Weights of a small mixture-of-experts language model, trained from scratch on English Wikipedia: vocabulary 30079, 59.3M parameters.
Below are experts of layer 3 (counted from 0) of a mixture-of-experts language model. Rows are named router (the router's row for the expert), down (a neuron's output weights, with its number) and show model dimensions 0-223. Each number is 128 + 24 x the weight over its row's rms, rounded and kept within 0 to 255. Numbers have three digits each.
After each expert's rows: a language model's description of what the expert responds to. This comes from a sample of Wikipedia text that the model never trained on.

# expert 4
router:152104150144144147183126145140117162133122114122108128146141165113146124112088093135144173115105110134134154115121125129095099174121100125088109144103070147109118134092140084145152128108109110108147153132153163097112171150128088142120143141116150079139074149123111142135190154096104118106126115121173114157087144135123123144130151157153142133163136158120101138122146152130129100162128121152113151106176108140114111148136094149132102168138110149142117084153135122123107094122163099100131128176112142097117128110106112125138090156113165168106111173095121104123158142155071133192143124144113097124159063118121143100142159089133103105145130142134130106126135084138122123147121
down0:096165136130099143106157128100095179165102141103110106127133176131109111103148112158141137128125158119110113071171131148145119125091170149158124111076166137126140117141164123106128104159103141127101131118111115128154149119162096114185124147115129180130131162190139133144136114127087124130103126164118114146144105113109093124147095188138103136099136159121132122117135114136129099115154159157124172125144131071117123100139115118164080115124158142129148086120169130081118140143139112088143160121126126123079116140124152165133154080165135136144108126114153146133097156131095081084122128088147155104112163121107123101171124113131127089104126118124136141142141083158133116130133
Description: Final pieces of split words and closing quotes, pipes or periods after titles in song and album lists, e.g. tox-in, Chau-han, "Sorrow Beast".

# expert 1
router:112111108141133102130124117122116159113137129081144171117101076163188180125116123123116120116149099114186126158168133067158175118128113172149118146162111113077168105119115121171105142096124137132105129111143134115128165169167095129152134115127122095109121145140146125134105144151115134136104120100164123150117099157129128169161125130104090128170132129130111146158149105082095144141151076079109093077112159134125096168167114125147065119153113146160133095100127126127153099112134142158113129131135124146110090169103110146127147135105112147133130152148115124145087109133089133157116154144103124145116100145124154112133111151130135114092135115160142114099139110083102142123155
down1:135173084156158135118149119135122117087117098140122132105101102099119133136125112170097125129135117131115133137131146109091116101162135168128124136134129125157143100134131114095136100132127100143129121182116129165114105113153126059122138121169136158086143150102138101147132147146125123132154134126129118164089128111138155109164182119155154131154100125137094126138089088126165113119119135062131133062108126133103132144108119169096162114135108141139096126117116147100132140138104110123114135148109127181133110133127150187094120139122101087123124118124172082101158151173163123103120170106165160091115132140152161128135122154137101200143127116147091065149141112164127141129149
Description: Non-initial digits within multi-digit numbers in tables, coordinates, years and postal codes, e.g. the 0 in 100, 1654.

# expert 37
router:107103108158167139129136120125078150116153141160133123132111166122124146101145116157118166136111138125165156118117116152102130139161098155124132161151123151092128153104148112142167128127041102148108158141150147137135150136096098125138153170140165073119133119116117141137213117109106121153122113153130101128092144164104131146155125171134078099141106143137138138118146087081089123094117105182154129147140134157132085124137131164107156145107116116106123112101152138139141129128144151138145123079113140119120144142116098115136120132100128138144072158146181109096116149115137088164153151157116116149149113096148113087126121111102156104148133145133122094156100130076116083139128
down0:124122084116116118072139146161135110138119103111138168127185140119117137144131153113115151107156094076144138142098137163143161096120161134117138126104124150149124128128116117131151121190126164131155104148069128121127105147098159113131132157145103107139131087112130126112111117175156133144138115091087146133127127136110160096131110183147128121100139131148131107161123123149130112147122134090069130133124147121141104158123147135169170072117178136116143108130105128125107120087124138134076103138156124089109157139151123095137088155174137121161129113132115090098099124148128166122173135094162117167088116110168139113166116107098136099133144103118091133102165115168144160091158
Description: The digit 1 opening a number, mostly the first digit of years like 1953, also scores and "Team 1".

# expert 28
router:133053121116181136165128140163131129161129095146119146133132170127107109137106196147128160160126132151115144160125119133152085134137119102091112124124134126123113091147132096144130124163120114114145132123126144121161138141097158116143123121132141063152101129143161131143137123120114155105173120143147067160112150123158110090127127146108128104172116115131101109107137165117093152089123069115083128139130113124130080092142109121116113204134119124162138089155150098161126124109156159142148120148130114141134129134118091149169107118141134159109078162127151153092162121123125133142115111096123115153118132159130123157150139070112126124122121130194094126135156079101137131131158
down1:145179124134134154115111130096143151129116102117118121167155140122134087150139107158082196120107069118162124152123107129112132091152101134126123167095134158136128117091138144133189125111123189120168169112101153087101149101109139091140118115136107167101122119098125155123142114132107124080124123161059131111143148104117145094109178119116113106145148104108124118095136130095117130123114136127145171155139115126127176140178140126131135130124161147105145099098130160072120096151111119128128128130127118128205106123141152152170144142108110139150147139098141103117132149121108118119133109131140146128086150110129139110127102167147133128127160183095080138096160100120148115124140
Description: Past participles and verbs after a form of be or a subject in biographies and histories, e.g. was born, was located, began, emigrated, left.

# expert 31
router:133130129187085114124123102127119147108155155111144196130080153138111111106135140151141155114106116107114107121136104106124167112137117130113136145147111141116134141112135069148140178079105160145122114138134121105145136150079116144132115100119148145177113119104119108148134149075146146134166154107148110108139156134149127118123167128149111096146138108143094077114090115083152115110160162109146146142131145114144140141184123064127138083138096117121128118136162134180133119118095160101103123093115099119135117089106079095122095118141138162106125169110122151092138157134150137135093131128134176129139157100113173141133152166123151139134115147130143113134099124087064118095135
down0:137094137130098125096049144110158047066105081144124097120103147122128153128091095136117118143145115134119159143117128146110179119142151123175128144129108168152134125130128186209147101100140138127151095121135077117150120127105121165144150103129118137131148108112114118132088148150142147120107107153175148122161090093128138131141151132125148113108131153119114106169098123123143113153156196153149126112086133148139123120121147137068126131153121125141129119115117131155093120103124152157113110130127115147104143117168120142177158126106170120115145138119140141142117144112122126141115083101141146123140120112161128112078138152095103117106155111096131122159113143128168094127161
Description: Past-tense or participle verb endings and verbs after auxiliaries, plus particles out and up, e.g. developed, dismissed, points out.

# expert 36
router:119125104130143144149149117109162149155108099103103112150142126155127118080129100147132135110114159160125133153140159102109121130113119145084129125112114108193122106120147088170166170089109146163123103169143134137108167148127120097125141164127180112106113105130117178140125139097135125125148125169112096136103094142133128095134160152180145140177138128108092134133155142160132099191102135123131123122130139131168107110166133093102123142156086135155141118147099091169108154112155097132096132165114113128106129084130094128137155147130125119140141165153128104139149123107078118139118135115108162069140122162148147126142103155157081121129093135167123053105137115106117109143123
down1:136135139130143099135111119146133124170134100116182115140134115104109125171153094131152147146131112131142144161131098125143129155130119134123188127112146146148152132112116086132105115163127175145103098125115194103151172142163120115144135113114116161150100135106131079175110144120136114114124166148107145098136131106086124121147134118157114173124152123106125168163098134145122105149098104146130140119119105156111106084128120106122064122110133134122151167075141132129151079106135150104120148151121144139110110171110119155099098119142165104097114125136160105150135125176152144149088094136100072108063117136124104168127132123144083128100159172110128145063137117117140148096137
Description: Digits inside codes, scores, coordinates, times and reference numbers in tables and lists, e.g. UTC+4:30, 7–6^(7–4), #73001.